config = dict(
    d_expert=192,
    normalize_top_k=True,
    init_std_router=0.0089,
    num_attention_heads=12,
    norm_eps=1e-06,
    rope_theta=49200.0,
    attn_scale=0.125,
    parallel_block=False,
    init='normal',
    init_std_o=0.0189,
    beta1=0.95,
    decay_fraction=0.937,
    batch_tokens=[32768, 65536, 98304],
    max_seq_len=1024,
    train_tokens=317000000,
)
Below are experts of layer 5 (counted from 0) of a mixture-of-experts language model. Rows are named router (the router's row for the expert), gate (a neuron's input weights, with its number), up (a neuron's input weights, with its number), down (a neuron's output weights, with its number) and show model dimensions 576-623. Each number is 200 + 20 x the weight over its row's rms, rounded and kept within 0 to 999.
Before each expert's rows: "mostly gets" lists some tokens that are sent to it at least half of the time; "raises" lists some tokens whose logits its average output raises strongly, later layers aside. This comes from a sample of Wikipedia text that the model never trained on.

# expert 44
mostly gets: " they", " people", "ers", " them", " members", " series"
raises: " of", " (", " from", ".", ",", " that"
router,174,218,205,182,211,192,171,193,212,192,213,233,189,179,211,227,226,201,189,182,201,200,177,179,183,154,201,200,205,203,182,213,211,172,180,217,198,203,219,223,153,202,223,171,195,196,186,191
gate0,225,172,249,209,197,199,183,194,211,212,196,190,212,156,205,198,217,204,235,197,206,203,202,189,163,218,196,215,146,211,223,201,213,168,194,213,231,216,196,170,217,193,180,215,186,239,191,182
up0,191,166,230,234,229,184,177,156,184,198,182,208,165,213,177,198,228,174,207,230,180,229,184,181,193,225,178,226,179,230,183,196,184,215,195,210,182,193,203,212,226,180,170,211,227,213,195,191
down0,210,248,216,200,179,210,202,209,252,207,226,231,184,223,210,195,199,176,193,176,160,192,181,189,171,210,247,196,176,170,186,168,211,202,189,205,175,216,192,177,166,199,181,214,220,241,192,180
gate1,216,191,261,227,220,215,217,224,185,201,190,223,183,189,219,167,208,177,248,187,169,229,215,207,187,197,194,232,218,226,199,192,192,210,216,175,190,220,210,216,213,208,204,168,207,168,176,207
up1,226,189,205,200,167,211,221,198,201,203,205,217,191,175,187,186,194,227,215,192,186,198,247,198,202,222,256,210,198,200,216,213,174,204,170,184,204,188,182,208,215,222,164,199,224,227,214,222
down1,215,225,213,180,168,204,207,166,213,196,187,219,221,207,211,215,257,183,215,196,160,233,217,175,209,180,246,224,193,157,191,173,208,192,201,189,197,173,210,206,173,209,256,202,162,186,162,213
gate2,183,196,219,218,190,217,172,183,234,185,228,179,204,212,186,212,211,225,205,214,204,178,194,228,179,191,199,209,163,203,200,182,167,174,189,217,181,207,165,222,172,227,175,243,199,211,211,216
up2,202,233,185,186,211,165,184,222,203,189,161,240,216,171,185,196,182,170,186,210,213,170,222,225,197,213,186,213,193,186,208,221,217,185,196,212,228,213,204,199,204,173,212,208,172,215,196,176
down2,198,212,213,200,206,193,181,217,217,256,216,210,183,228,191,187,217,198,203,179,205,212,146,190,176,216,190,217,215,203,214,214,185,190,216,203,187,230,184,196,180,191,210,191,158,210,201,192
gate3,189,190,230,223,206,200,230,201,181,215,212,222,201,215,187,222,202,179,218,202,182,222,225,215,198,171,216,204,221,178,215,202,199,194,168,224,184,199,186,201,214,214,187,213,212,230,185,203
up3,206,176,194,207,203,185,210,203,188,206,254,233,164,232,187,172,214,207,210,195,188,216,196,193,198,189,201,183,217,159,198,187,195,216,177,208,217,225,184,190,176,195,190,207,189,219,206,183
down3,254,175,195,189,188,211,184,182,197,191,208,202,189,181,199,194,224,198,213,171,193,211,186,236,206,167,198,190,218,175,203,222,220,191,197,211,190,230,205,179,187,172,183,176,205,143,192,192
gate4,211,219,180,219,195,182,196,212,182,217,145,214,186,204,237,222,188,195,186,199,209,200,221,227,197,240,195,192,204,214,224,175,185,200,192,223,187,208,186,211,187,248,180,173,214,238,189,202
up4,186,201,237,219,195,194,209,191,175,192,205,233,175,172,217,177,205,233,200,186,201,166,188,213,156,201,217,208,193,248,224,180,162,187,183,201,208,175,207,212,158,238,181,194,210,192,203,169
down4,200,231,199,223,191,193,156,212,196,213,194,191,162,211,216,216,232,213,205,171,195,206,186,167,201,205,214,186,177,181,202,181,198,182,200,203,234,182,224,211,182,204,205,198,188,183,187,206
gate5,235,188,226,196,178,183,223,211,203,219,194,196,232,190,202,191,199,188,188,214,193,202,217,208,209,195,245,200,188,186,206,209,235,212,183,201,218,228,169,207,214,179,169,185,220,203,175,208
up5,179,188,209,185,204,173,157,177,220,192,215,177,166,188,171,214,185,200,247,216,171,193,200,198,182,218,180,221,193,193,198,181,167,196,209,182,216,199,202,163,188,169,199,218,145,204,202,200
down5,182,224,196,172,192,212,132,228,198,188,191,192,218,213,245,196,214,214,233,201,175,177,220,199,195,176,177,211,204,188,199,248,239,202,198,213,224,218,194,195,221,188,209,198,179,186,193,209
gate6,232,210,180,236,167,228,182,209,230,226,217,201,195,181,182,210,207,190,195,218,199,202,157,190,216,248,161,179,173,213,205,189,227,195,209,233,200,213,201,202,176,187,198,188,189,216,197,225
up6,195,205,205,219,189,155,197,181,182,176,242,197,204,194,203,178,200,204,227,218,210,202,199,189,229,174,164,197,193,220,180,197,232,180,213,214,179,207,239,168,199,198,237,198,208,217,171,209
down6,155,198,220,209,194,192,225,226,205,186,207,188,207,213,229,180,175,181,175,206,201,216,199,214,237,219,190,215,204,222,205,203,205,198,213,207,196,198,207,235,215,194,196,242,198,201,206,216
gate7,232,199,232,214,207,167,195,233,243,194,212,194,187,192,219,190,218,186,179,194,218,201,198,141,194,182,227,219,158,198,186,195,190,199,167,188,202,212,177,238,182,201,209,206,183,213,207,201
up7,217,197,218,205,209,192,179,211,223,210,221,200,197,210,218,196,225,205,216,173,194,201,192,134,192,206,222,215,162,174,189,210,194,205,193,214,206,200,166,241,171,215,204,193,193,195,204,217
down7,198,162,215,216,201,173,195,198,198,186,204,184,202,195,184,210,181,206,201,183,187,219,220,241,199,217,185,181,209,176,197,193,197,213,196,202,205,182,199,164,212,237,225,177,206,197,181,212
gate8,198,198,193,210,213,213,187,181,190,205,160,155,228,211,180,214,205,206,204,212,203,207,216,206,207,250,175,217,201,208,213,210,209,238,217,189,202,204,195,203,225,220,205,213,177,226,203,189
up8,198,246,177,212,203,263,209,170,168,195,188,212,181,195,206,199,207,235,159,222,218,222,210,198,241,191,161,211,192,224,196,196,200,218,208,215,209,212,206,182,237,173,241,237,213,220,182,181
down8,210,196,178,213,185,236,194,203,206,195,222,226,205,182,208,189,194,227,185,171,190,209,182,192,188,186,215,200,183,195,240,192,156,215,215,192,239,194,206,206,223,171,212,207,206,271,183,198
gate9,184,181,179,182,186,187,180,234,194,163,168,193,175,229,172,214,226,212,194,204,177,184,197,205,211,198,230,188,189,199,205,158,198,182,185,227,202,200,201,210,205,233,185,160,213,216,163,205
up9,163,195,192,185,184,172,171,208,188,169,170,185,178,198,182,216,200,209,199,205,182,213,215,211,230,217,193,197,174,204,213,169,198,197,194,212,213,195,207,193,192,242,198,168,208,233,142,180
down9,204,184,234,205,239,179,196,225,191,194,197,232,176,222,228,193,202,207,188,180,227,199,201,167,196,161,192,213,197,208,159,190,181,212,156,234,218,191,220,184,178,203,178,208,166,182,212,188
gate10,193,188,168,206,207,248,174,216,187,206,177,189,174,195,203,205,206,199,239,202,196,180,206,190,229,198,183,205,190,194,186,151,203,177,223,214,232,231,196,159,224,229,251,187,221,222,188,195
up10,226,178,209,132,174,179,191,179,223,209,170,202,177,199,164,193,204,150,179,216,198,199,200,206,227,204,177,237,206,189,219,207,193,197,173,214,193,192,228,202,206,197,188,211,204,188,194,246
down10,190,190,233,224,196,208,192,190,192,207,181,211,227,192,211,198,228,187,185,197,178,205,233,244,174,168,214,182,204,180,216,183,220,216,205,189,227,184,231,165,175,207,184,212,184,206,205,225
gate11,195,212,199,232,192,186,198,180,173,219,189,207,185,201,213,206,195,203,171,184,207,212,215,176,248,190,194,220,176,194,210,227,175,185,177,225,208,191,172,201,178,196,186,198,187,229,211,224
up11,194,221,182,197,201,213,235,161,220,166,203,191,180,192,207,216,199,221,211,214,161,212,203,209,223,189,233,248,205,215,228,192,195,217,199,167,200,192,188,209,182,207,189,243,161,218,214,213
down11,204,233,195,174,216,201,185,196,194,176,166,193,207,205,191,234,173,211,220,230,207,227,192,214,169,225,208,160,221,186,183,221,225,163,192,169,214,217,202,211,160,208,187,182,172,199,177,209
gate12,219,180,216,199,167,182,223,203,207,203,224,201,207,172,223,245,181,195,200,190,222,170,187,194,192,201,228,150,195,232,207,179,199,172,201,216,233,197,187,203,180,189,189,200,217,197,238,184
up12,205,191,224,198,178,192,192,209,187,211,200,170,195,195,202,222,204,203,172,192,226,183,195,196,205,214,241,160,206,256,193,153,217,166,220,204,208,204,193,232,182,158,189,217,227,189,219,199
down12,198,194,229,206,229,213,190,171,224,217,199,185,209,189,188,217,221,167,197,186,215,196,172,201,170,163,190,184,151,195,167,181,219,195,194,240,227,202,199,235,166,212,213,196,171,218,170,230
gate13,201,187,247,207,197,191,207,203,192,202,197,187,169,221,187,227,217,219,187,205,167,187,193,186,209,201,212,189,217,222,174,221,209,147,194,230,206,232,214,214,159,210,202,175,158,205,172,184
up13,202,190,159,173,209,192,194,180,205,191,211,208,223,176,216,159,200,190,212,185,215,240,192,208,177,209,201,231,212,169,236,187,198,258,206,156,200,159,190,178,224,183,200,230,232,185,222,197
down13,206,205,226,189,179,166,223,206,217,185,203,201,196,201,182,224,236,214,167,207,152,190,181,217,217,201,188,186,175,191,209,247,240,163,189,187,205,240,219,204,189,225,197,144,161,211,193,178
gate14,223,214,245,175,176,189,204,204,176,220,193,191,203,187,177,219,179,173,172,255,198,212,202,223,208,211,209,208,203,175,220,215,193,179,227,216,193,182,219,168,216,235,219,206,188,180,204,216
up14,215,208,204,171,209,182,207,189,173,177,180,190,211,213,189,212,225,224,194,196,178,178,209,230,176,271,184,243,195,234,208,224,167,204,197,189,187,217,208,213,229,178,215,186,205,160,190,208
down14,268,217,204,185,200,180,198,192,235,199,251,180,185,192,199,222,208,206,183,179,214,215,189,199,217,230,211,211,208,197,202,225,218,202,200,178,211,179,221,231,190,200,188,165,185,199,196,198
gate15,214,183,186,164,241,181,187,223,224,216,219,177,207,184,192,195,187,197,214,190,191,172,205,215,177,155,180,192,176,201,173,211,206,181,200,236,176,198,214,189,167,200,199,175,175,191,229,170
up15,217,182,187,179,244,198,194,238,220,207,224,183,215,193,180,202,200,205,240,169,183,201,196,198,173,174,207,193,172,217,151,207,205,168,207,221,194,215,195,204,161,193,180,167,166,209,242,197
down15,210,218,212,191,209,198,199,186,167,179,183,203,224,186,203,199,236,225,152,181,202,200,235,218,218,196,188,215,207,199,180,191,196,227,170,227,161,226,229,200,218,194,191,173,196,193,170,155
gate16,207,190,220,262,193,187,209,189,232,214,209,194,210,179,183,184,185,217,173,183,170,173,213,222,209,186,212,183,169,179,220,172,225,178,243,190,198,214,215,214,192,162,198,179,201,168,202,215
up16,178,198,221,168,210,232,189,207,175,219,205,211,226,205,226,204,210,216,199,214,185,216,200,198,207,185,201,205,209,179,186,209,202,222,183,181,202,178,230,214,189,243,171,227,217,207,190,195
down16,232,180,214,173,175,214,244,194,210,224,210,193,202,212,215,206,214,211,185,199,194,223,187,191,213,182,196,189,202,195,188,231,204,180,195,201,146,190,223,156,195,190,218,206,228,209,197,257
gate17,223,200,169,195,177,191,232,210,234,204,194,199,198,182,228,176,219,192,192,184,243,192,193,236,187,207,197,205,178,241,195,165,199,221,183,215,176,193,185,245,211,184,194,245,209,187,216,198
up17,195,203,195,209,212,210,157,202,199,202,193,213,182,168,185,210,211,174,224,183,229,210,205,230,220,170,167,199,200,210,204,179,189,200,165,227,218,187,204,248,202,195,225,216,212,244,229,222
down17,204,208,206,189,236,238,149,189,200,196,186,198,206,194,212,182,203,162,205,213,192,221,213,167,199,185,176,195,197,202,237,206,225,174,228,193,216,193,191,205,199,192,205,179,176,215,204,185
gate18,228,185,199,197,259,172,209,208,196,202,184,177,192,192,183,214,201,204,207,184,202,223,217,190,157,130,200,229,243,206,178,151,244,200,173,184,191,190,188,207,163,200,157,213,194,178,217,187
up18,216,208,167,205,220,180,207,218,215,205,185,215,202,225,174,199,189,199,232,240,239,183,206,219,179,186,229,196,183,185,189,185,209,179,165,195,202,185,182,201,186,212,178,203,208,203,161,224
down18,207,184,177,173,183,198,215,195,193,217,234,184,180,193,179,232,183,179,227,194,205,189,202,216,163,198,209,218,209,195,225,174,212,183,228,205,199,187,217,203,198,175,211,212,199,182,230,183
gate19,212,196,204,194,207,159,242,212,259,211,217,185,200,173,230,198,197,172,165,225,198,142,220,181,201,192,190,212,208,201,199,189,211,225,215,207,189,178,197,192,194,193,174,204,197,186,198,202
up19,187,212,202,164,205,198,196,191,174,208,233,208,199,199,202,239,200,224,229,208,193,221,251,203,185,199,218,180,199,204,181,205,217,179,194,231,228,227,243,156,200,193,231,187,211,213,215,187
down19,189,215,233,215,217,223,156,184,184,201,227,219,192,194,187,197,203,173,224,216,208,202,177,189,204,210,215,221,175,230,202,221,206,198,212,204,194,192,191,181,204,228,180,232,183,196,139,230
gate20,201,204,168,169,193,191,214,191,183,186,212,198,215,179,199,207,176,226,191,216,207,193,175,200,204,204,230,199,186,175,178,192,186,191,195,221,190,198,182,207,198,211,202,213,181,211,222,199
up20,202,190,245,197,215,205,198,185,206,213,192,220,204,207,188,205,245,182,218,182,184,190,240,180,212,206,183,216,193,214,216,198,182,240,177,183,204,186,206,205,208,173,170,176,204,201,206,177
down20,235,207,215,192,213,198,176,200,192,206,223,199,219,183,190,194,228,174,221,224,202,182,201,208,223,204,205,182,223,220,205,192,176,194,200,211,184,177,182,207,174,192,214,196,219,207,197,226
gate21,198,189,193,199,223,187,214,198,193,228,228,198,202,209,185,196,229,185,253,213,190,203,173,216,203,209,193,214,185,197,209,219,216,200,247,238,173,214,212,199,211,186,204,205,211,209,224,206
up21,185,205,161,190,186,226,192,155,193,210,188,194,211,183,221,202,196,212,182,188,197,175,216,194,182,207,203,210,203,243,187,208,180,223,185,157,232,177,204,177,202,222,205,246,203,159,182,206
down21,231,211,220,192,177,188,205,164,198,221,211,194,186,227,176,196,187,199,200,234,204,194,185,195,207,216,212,247,246,242,207,169,202,213,202,202,213,210,228,205,195,211,199,194,188,182,200,212
gate22,240,200,168,186,217,190,214,209,191,174,211,227,201,187,189,224,199,186,181,210,226,249,197,218,193,229,240,190,202,196,188,191,201,212,208,190,189,176,187,192,201,196,183,185,192,187,203,210
up22,232,190,205,187,173,193,182,194,170,210,215,201,187,227,171,200,206,206,209,212,214,220,204,230,220,196,220,209,220,205,230,215,211,213,216,212,202,184,196,216,183,190,181,238,207,189,200,158
down22,243,220,187,158,190,167,223,199,209,207,178,186,167,173,195,190,204,215,196,231,219,208,197,158,202,227,186,218,188,220,203,202,215,192,190,174,188,206,202,169,170,158,206,190,160,194,188,185
gate23,210,172,202,195,190,207,204,216,178,214,184,195,200,172,184,199,214,174,202,208,229,166,195,188,209,193,196,183,176,196,198,207,253,183,202,178,202,199,178,206,216,193,181,191,228,233,231,221
up23,187,184,217,211,165,182,207,201,200,217,185,214,198,193,217,208,219,199,196,192,214,173,211,221,204,168,177,203,171,197,200,217,212,162,215,186,214,209,178,194,216,223,205,228,207,214,229,225
down23,210,214,207,194,198,193,199,217,162,222,187,194,239,191,194,198,232,188,220,229,156,183,230,182,228,193,183,180,179,200,228,189,213,206,187,227,191,203,189,209,269,211,193,202,230,208,207,187
gate24,204,207,198,245,222,234,205,197,191,204,213,183,212,194,198,241,184,200,188,205,202,225,176,211,214,151,182,245,233,217,176,231,181,201,200,208,182,205,199,201,217,198,219,230,205,229,193,167
up24,204,202,201,156,183,179,159,213,186,226,167,212,253,216,171,179,218,187,210,179,172,209,193,206,178,186,192,166,180,223,230,214,196,180,203,183,232,199,190,226,184,187,195,174,222,181,174,189
down24,181,187,203,225,173,134,224,189,205,191,170,212,175,230,219,208,199,207,201,193,188,221,204,197,212,234,201,217,213,193,167,179,194,184,186,256,205,175,199,210,214,210,204,228,197,233,224,210
gate25,213,195,198,220,230,233,194,194,197,208,228,186,183,221,187,224,186,225,183,243,184,194,206,178,224,160,229,191,188,212,214,210,188,193,210,196,172,157,201,218,217,180,219,193,209,220,216,194
up25,216,221,172,204,225,211,186,179,173,185,246,201,191,198,200,220,169,211,194,204,201,217,196,188,211,212,195,224,195,159,202,190,158,188,176,208,222,177,211,187,232,230,207,207,198,219,195,224
down25,208,204,205,197,220,178,163,209,180,170,208,186,205,214,204,207,177,208,190,218,187,236,217,179,204,195,220,228,211,212,188,216,195,203,206,201,198,180,228,200,181,219,196,195,186,240,192,187
gate26,211,207,220,194,206,194,207,237,252,202,215,230,204,210,181,223,215,186,212,223,197,210,195,191,189,219,164,194,219,205,223,200,212,196,217,189,179,207,191,226,190,217,159,179,176,220,236,192
up26,210,229,189,238,179,193,189,162,199,219,211,206,209,167,215,188,199,205,230,184,184,179,214,206,175,195,203,192,222,219,202,178,216,183,199,176,251,185,193,200,223,183,213,236,193,157,188,239
down26,197,204,207,214,201,199,185,175,202,166,209,197,187,192,180,189,169,196,220,208,215,198,221,201,200,200,218,219,208,220,202,190,163,193,178,174,200,194,182,151,181,179,195,190,195,198,181,194
gate27,214,227,191,197,211,206,179,195,188,199,190,193,172,201,184,211,211,214,200,204,201,195,223,205,224,179,188,204,202,238,219,210,195,190,189,186,216,226,189,248,202,235,198,185,223,202,174,188
up27,201,222,201,168,202,196,216,227,174,194,201,223,219,193,198,200,225,228,211,178,225,177,182,212,213,234,209,200,195,204,220,185,197,232,227,221,139,202,188,174,203,187,180,198,183,171,200,214
down27,202,183,209,187,198,178,206,180,194,200,185,164,180,237,209,231,186,205,188,200,174,185,198,192,146,180,228,205,202,199,191,195,198,204,192,202,174,227,205,240,187,206,222,186,190,244,214,201
gate28,213,184,204,216,206,194,189,240,210,228,228,222,223,189,201,183,193,194,191,183,208,181,157,179,167,207,191,188,205,175,190,198,169,203,165,215,171,218,195,229,163,229,158,194,214,232,187,202
up28,180,185,207,174,209,215,191,211,207,190,212,232,212,162,206,218,206,199,175,189,245,222,186,208,194,209,180,206,211,202,188,210,153,205,182,217,184,234,180,197,167,224,194,220,203,205,245,247
down28,193,221,212,187,164,203,211,215,164,216,219,223,164,196,172,246,162,213,169,182,223,209,178,150,236,188,198,208,200,235,211,177,188,201,223,216,194,188,254,197,208,231,182,224,194,198,203,179
gate29,221,170,203,208,197,190,220,188,203,185,189,216,181,171,181,223,232,177,187,181,189,206,223,199,201,196,197,191,175,167,176,212,198,172,191,207,219,198,155,225,207,192,157,201,224,195,188,217
up29,207,219,182,175,204,159,193,204,198,162,190,223,215,180,157,201,220,166,193,221,189,178,219,220,160,217,182,206,164,189,191,214,198,181,175,231,200,185,215,207,193,223,145,236,202,209,204,223
down29,232,242,177,216,238,220,193,205,192,199,196,212,189,158,201,185,236,229,234,197,212,193,158,135,192,217,222,196,182,223,205,193,190,187,241,189,201,196,189,233,167,214,173,195,188,195,189,231
gate30,203,179,249,206,225,225,199,185,202,222,250,205,216,220,228,221,210,193,215,199,213,212,189,210,203,216,183,146,210,223,209,199,238,184,193,225,256,171,227,214,197,172,195,206,217,174,197,192
up30,193,202,196,181,236,210,201,159,198,197,218,184,169,228,195,181,196,217,219,203,192,191,188,197,172,199,210,195,195,224,202,177,185,202,204,221,176,201,190,194,149,209,188,231,210,191,222,195
down30,194,232,207,220,226,223,211,210,214,199,222,190,174,263,182,208,232,197,213,189,156,179,192,204,171,187,235,174,248,222,226,203,222,210,208,188,236,178,221,182,170,198,173,199,208,197,190,184
gate31,182,174,190,213,217,216,205,217,195,223,239,200,211,180,211,211,181,208,206,181,217,180,212,186,198,198,224,175,202,190,236,186,203,200,200,205,216,239,180,229,189,205,193,236,211,234,233,189
up31,209,186,216,238,202,196,217,238,170,198,195,205,169,205,201,194,170,190,217,228,202,178,198,198,207,175,226,197,181,186,207,170,207,205,187,169,206,152,198,209,190,165,203,207,207,226,203,232
down31,199,188,174,181,193,180,202,163,195,206,213,227,200,193,187,204,210,218,221,196,182,193,181,192,168,196,210,201,195,204,193,208,187,199,164,226,195,201,219,208,188,191,218,159,198,215,164,213
gate32,180,180,225,177,160,196,179,161,201,201,194,204,209,204,170,204,219,210,143,202,184,226,192,181,170,247,189,177,190,228,202,227,189,169,174,165,198,191,211,232,140,220,223,217,174,184,161,161
up32,193,190,207,179,173,189,179,234,208,202,202,231,216,203,195,237,210,202,202,221,166,206,197,189,170,176,208,181,220,204,184,208,202,149,212,253,201,213,209,172,179,208,213,189,174,196,171,193
down32,224,185,225,194,165,199,183,168,224,197,207,219,166,179,223,183,204,201,202,223,237,199,186,199,208,199,217,211,201,211,171,186,227,169,250,197,187,228,213,210,183,206,204,187,164,177,202,220
gate33,201,195,242,195,202,220,211,198,183,182,222,218,217,194,197,191,183,203,228,167,203,230,177,178,199,202,179,198,238,210,209,156,171,182,200,195,213,205,189,209,173,195,185,199,203,174,219,190
up33,205,189,187,197,185,148,214,208,195,211,203,157,180,194,227,209,194,202,197,216,161,169,202,232,183,169,183,210,209,208,198,206,206,205,174,216,177,183,221,208,208,185,202,199,215,201,228,207
down33,190,223,239,194,226,205,173,211,218,180,189,231,185,174,199,223,187,187,192,189,192,232,195,171,195,201,210,191,225,202,164,231,221,157,202,209,203,186,204,200,203,190,218,181,215,198,191,180
gate34,196,198,209,182,201,195,203,190,186,168,209,179,201,210,197,197,197,210,203,203,190,207,192,229,219,182,206,207,211,195,206,191,219,169,178,201,174,212,227,221,201,192,199,168,204,189,155,162
up34,187,188,200,186,218,198,197,192,184,200,214,177,258,220,171,192,212,224,190,211,179,162,191,217,211,207,202,197,234,209,207,213,223,185,220,195,174,202,214,196,203,196,202,156,206,161,176,176
down34,151,173,249,185,168,186,183,188,205,179,204,215,197,204,195,231,200,213,205,235,188,198,220,176,206,194,195,192,192,196,228,212,195,188,195,183,183,229,229,219,215,235,221,215,201,220,193,176
gate35,218,226,196,205,219,182,182,234,205,170,194,193,213,175,173,170,188,219,170,203,209,191,216,200,190,192,218,245,222,193,189,151,209,197,170,191,148,176,179,177,238,212,180,187,264,186,220,188
up35,217,212,219,245,199,207,207,213,210,189,200,205,212,160,199,189,166,188,209,179,195,207,213,209,190,184,217,252,194,193,201,168,189,189,203,206,173,183,163,177,225,157,172,191,217,187,240,185
down35,244,205,202,221,218,181,181,192,191,189,228,184,171,202,220,189,201,201,192,190,226,208,198,179,213,216,234,209,204,177,174,225,206,201,202,166,197,200,209,198,142,170,177,167,198,221,225,218
gate36,198,208,192,217,213,186,187,198,184,204,151,223,177,202,217,228,166,207,218,212,185,181,209,184,201,221,205,201,215,208,187,191,185,229,237,229,188,209,237,186,212,203,216,225,213,201,217,185
up36,194,205,201,224,207,178,194,181,185,212,173,208,188,204,195,206,181,215,224,196,196,198,202,206,200,160,189,205,151,198,206,208,203,218,177,189,240,215,189,167,219,212,195,193,209,183,201,271
down36,205,208,166,214,205,208,205,169,148,201,164,186,237,202,199,215,192,202,212,220,203,204,195,204,245,206,156,192,197,200,191,198,182,223,194,177,181,223,212,198,187,192,192,236,177,193,245,229
gate37,203,195,195,188,194,221,231,241,223,180,199,196,221,194,201,187,186,211,216,192,184,253,218,193,186,206,197,221,224,204,180,189,239,198,214,173,211,232,199,192,165,192,199,185,182,239,191,177
up37,206,194,190,215,207,229,221,192,184,183,215,190,239,210,204,187,185,196,213,198,183,229,216,208,185,177,171,210,210,238,206,173,249,197,228,186,222,206,192,193,178,212,188,174,176,228,176,179
down37,176,199,209,220,179,227,231,202,180,200,197,215,214,200,217,155,188,201,203,212,214,225,217,198,222,218,200,207,214,200,188,198,231,214,187,190,208,181,190,190,213,218,209,199,196,244,191,206
gate38,162,192,160,217,217,205,247,199,163,191,163,186,206,218,226,205,168,214,202,212,221,233,229,199,230,193,233,186,228,228,184,181,209,225,237,226,206,179,200,204,247,172,168,197,230,195,178,192
up38,209,206,204,185,205,190,181,184,201,190,211,208,187,226,180,193,237,160,187,208,205,182,188,197,216,193,183,243,250,172,207,199,182,221,202,183,181,224,164,186,161,188,229,219,206,234,208,209
down38,182,188,203,249,208,200,222,193,176,225,171,174,217,194,196,229,189,178,194,225,229,196,230,212,203,215,184,206,216,186,160,212,221,253,201,187,185,250,184,186,231,165,157,218,198,158,182,195
gate39,195,210,182,214,218,190,212,216,187,214,204,179,208,177,209,205,187,197,205,202,155,201,198,180,198,160,185,195,198,183,203,238,287,156,181,236,210,192,202,209,218,179,199,196,212,197,219,210
up39,226,214,179,226,200,184,189,207,206,230,210,201,222,212,174,209,151,199,192,178,155,195,202,188,152,149,224,191,199,182,213,219,237,175,191,209,203,206,203,225,204,190,205,184,211,193,212,215
down39,153,160,226,212,206,194,195,209,203,189,184,233,219,202,221,212,188,181,200,188,177,226,187,203,183,200,189,165,180,191,206,196,186,172,200,205,194,184,206,186,193,191,176,217,213,211,189,185
gate40,198,212,161,186,220,228,195,176,201,205,189,159,228,186,201,189,166,207,213,189,202,189,198,190,213,241,188,210,180,191,209,188,189,241,167,163,222,186,213,193,218,208,208,244,201,203,185,182
up40,192,227,209,172,208,187,187,245,207,192,203,217,180,212,196,216,230,199,203,175,184,179,165,193,188,165,213,181,211,200,175,197,215,179,160,232,188,209,205,219,135,214,200,151,202,200,180,195
down40,219,167,155,227,188,214,218,187,191,217,176,171,223,196,203,175,188,200,206,199,194,198,216,198,210,234,211,244,188,199,207,189,191,226,186,183,226,171,182,213,241,192,173,269,207,193,209,201
gate41,185,201,246,241,216,178,213,163,181,234,196,197,200,134,189,178,183,210,229,218,177,233,226,197,208,203,193,202,203,217,187,205,214,175,207,229,191,206,191,189,203,193,219,175,215,190,249,232
up41,188,221,264,215,218,175,192,156,198,207,196,201,178,166,215,187,208,232,229,200,228,212,179,202,206,191,206,184,164,212,204,224,213,210,177,200,209,183,177,204,203,226,189,201,226,218,201,207
down41,187,175,160,212,201,224,187,210,187,202,215,175,200,203,197,204,187,192,185,208,185,184,178,176,204,215,198,165,184,200,244,197,177,176,204,179,194,188,198,189,196,211,191,211,194,190,176,201
gate42,193,212,211,190,211,187,217,201,214,170,196,186,225,224,200,212,184,221,236,236,168,161,201,227,198,157,179,195,205,198,214,216,217,195,216,206,164,184,180,182,225,201,197,170,185,228,212,235
up42,195,203,183,195,182,200,195,202,182,210,183,212,164,210,201,189,224,179,159,198,224,218,208,181,194,239,194,223,183,204,204,202,180,211,173,184,214,208,206,219,162,208,198,236,199,178,201,135
down42,217,211,201,203,199,226,197,159,224,238,205,204,171,190,223,178,199,188,184,241,188,182,210,229,214,218,173,189,177,193,217,192,200,195,219,228,210,236,196,184,179,215,199,206,161,166,172,174
gate43,222,207,194,187,214,228,190,194,199,203,251,191,205,178,186,198,219,201,217,213,191,220,187,161,188,151,201,199,191,243,185,208,204,209,221,180,194,194,185,240,209,173,139,212,205,183,207,225
up43,204,222,198,179,190,234,199,173,192,210,244,205,179,188,224,232,246,193,191,189,200,221,181,178,200,197,182,195,185,236,204,188,228,242,221,192,216,177,205,220,166,191,212,227,185,210,176,215
down43,188,189,213,218,194,230,191,170,209,211,177,203,197,217,231,219,202,214,176,177,222,237,175,186,204,220,235,240,198,208,224,183,147,212,170,152,230,206,202,206,169,205,195,196,191,218,221,233
gate44,195,194,187,199,196,194,192,165,201,215,226,216,212,177,213,182,195,187,199,207,175,191,211,193,189,205,171,172,229,218,202,214,212,189,179,184,204,227,181,194,207,172,203,213,213,204,212,195
up44,170,215,213,166,161,223,180,185,181,203,184,235,205,212,216,191,206,175,221,186,206,228,190,185,205,219,196,189,194,224,185,213,152,194,161,180,198,221,183,192,213,186,212,195,256,187,212,225
down44,203,196,193,214,145,193,176,196,221,213,188,215,190,205,198,228,152,202,189,172,217,227,180,199,183,203,221,216,163,214,211,201,173,174,196,187,196,224,185,192,157,173,189,177,178,193,199,215
gate45,218,219,212,202,166,216,198,201,219,219,190,205,231,180,210,195,192,188,189,228,207,209,221,179,186,173,173,224,135,219,223,197,181,190,177,208,208,224,193,202,210,191,202,184,185,201,183,169
up45,195,247,214,170,226,190,231,225,203,172,244,229,192,182,203,208,186,215,184,212,226,251,177,198,205,213,244,216,232,184,183,187,190,219,245,211,191,178,206,197,196,193,205,188,207,189,256,174
down45,216,204,177,159,204,224,230,197,203,182,196,187,215,194,176,212,185,215,217,209,203,194,182,169,208,213,222,232,232,234,173,248,172,230,218,236,176,202,230,209,207,196,217,234,212,191,203,207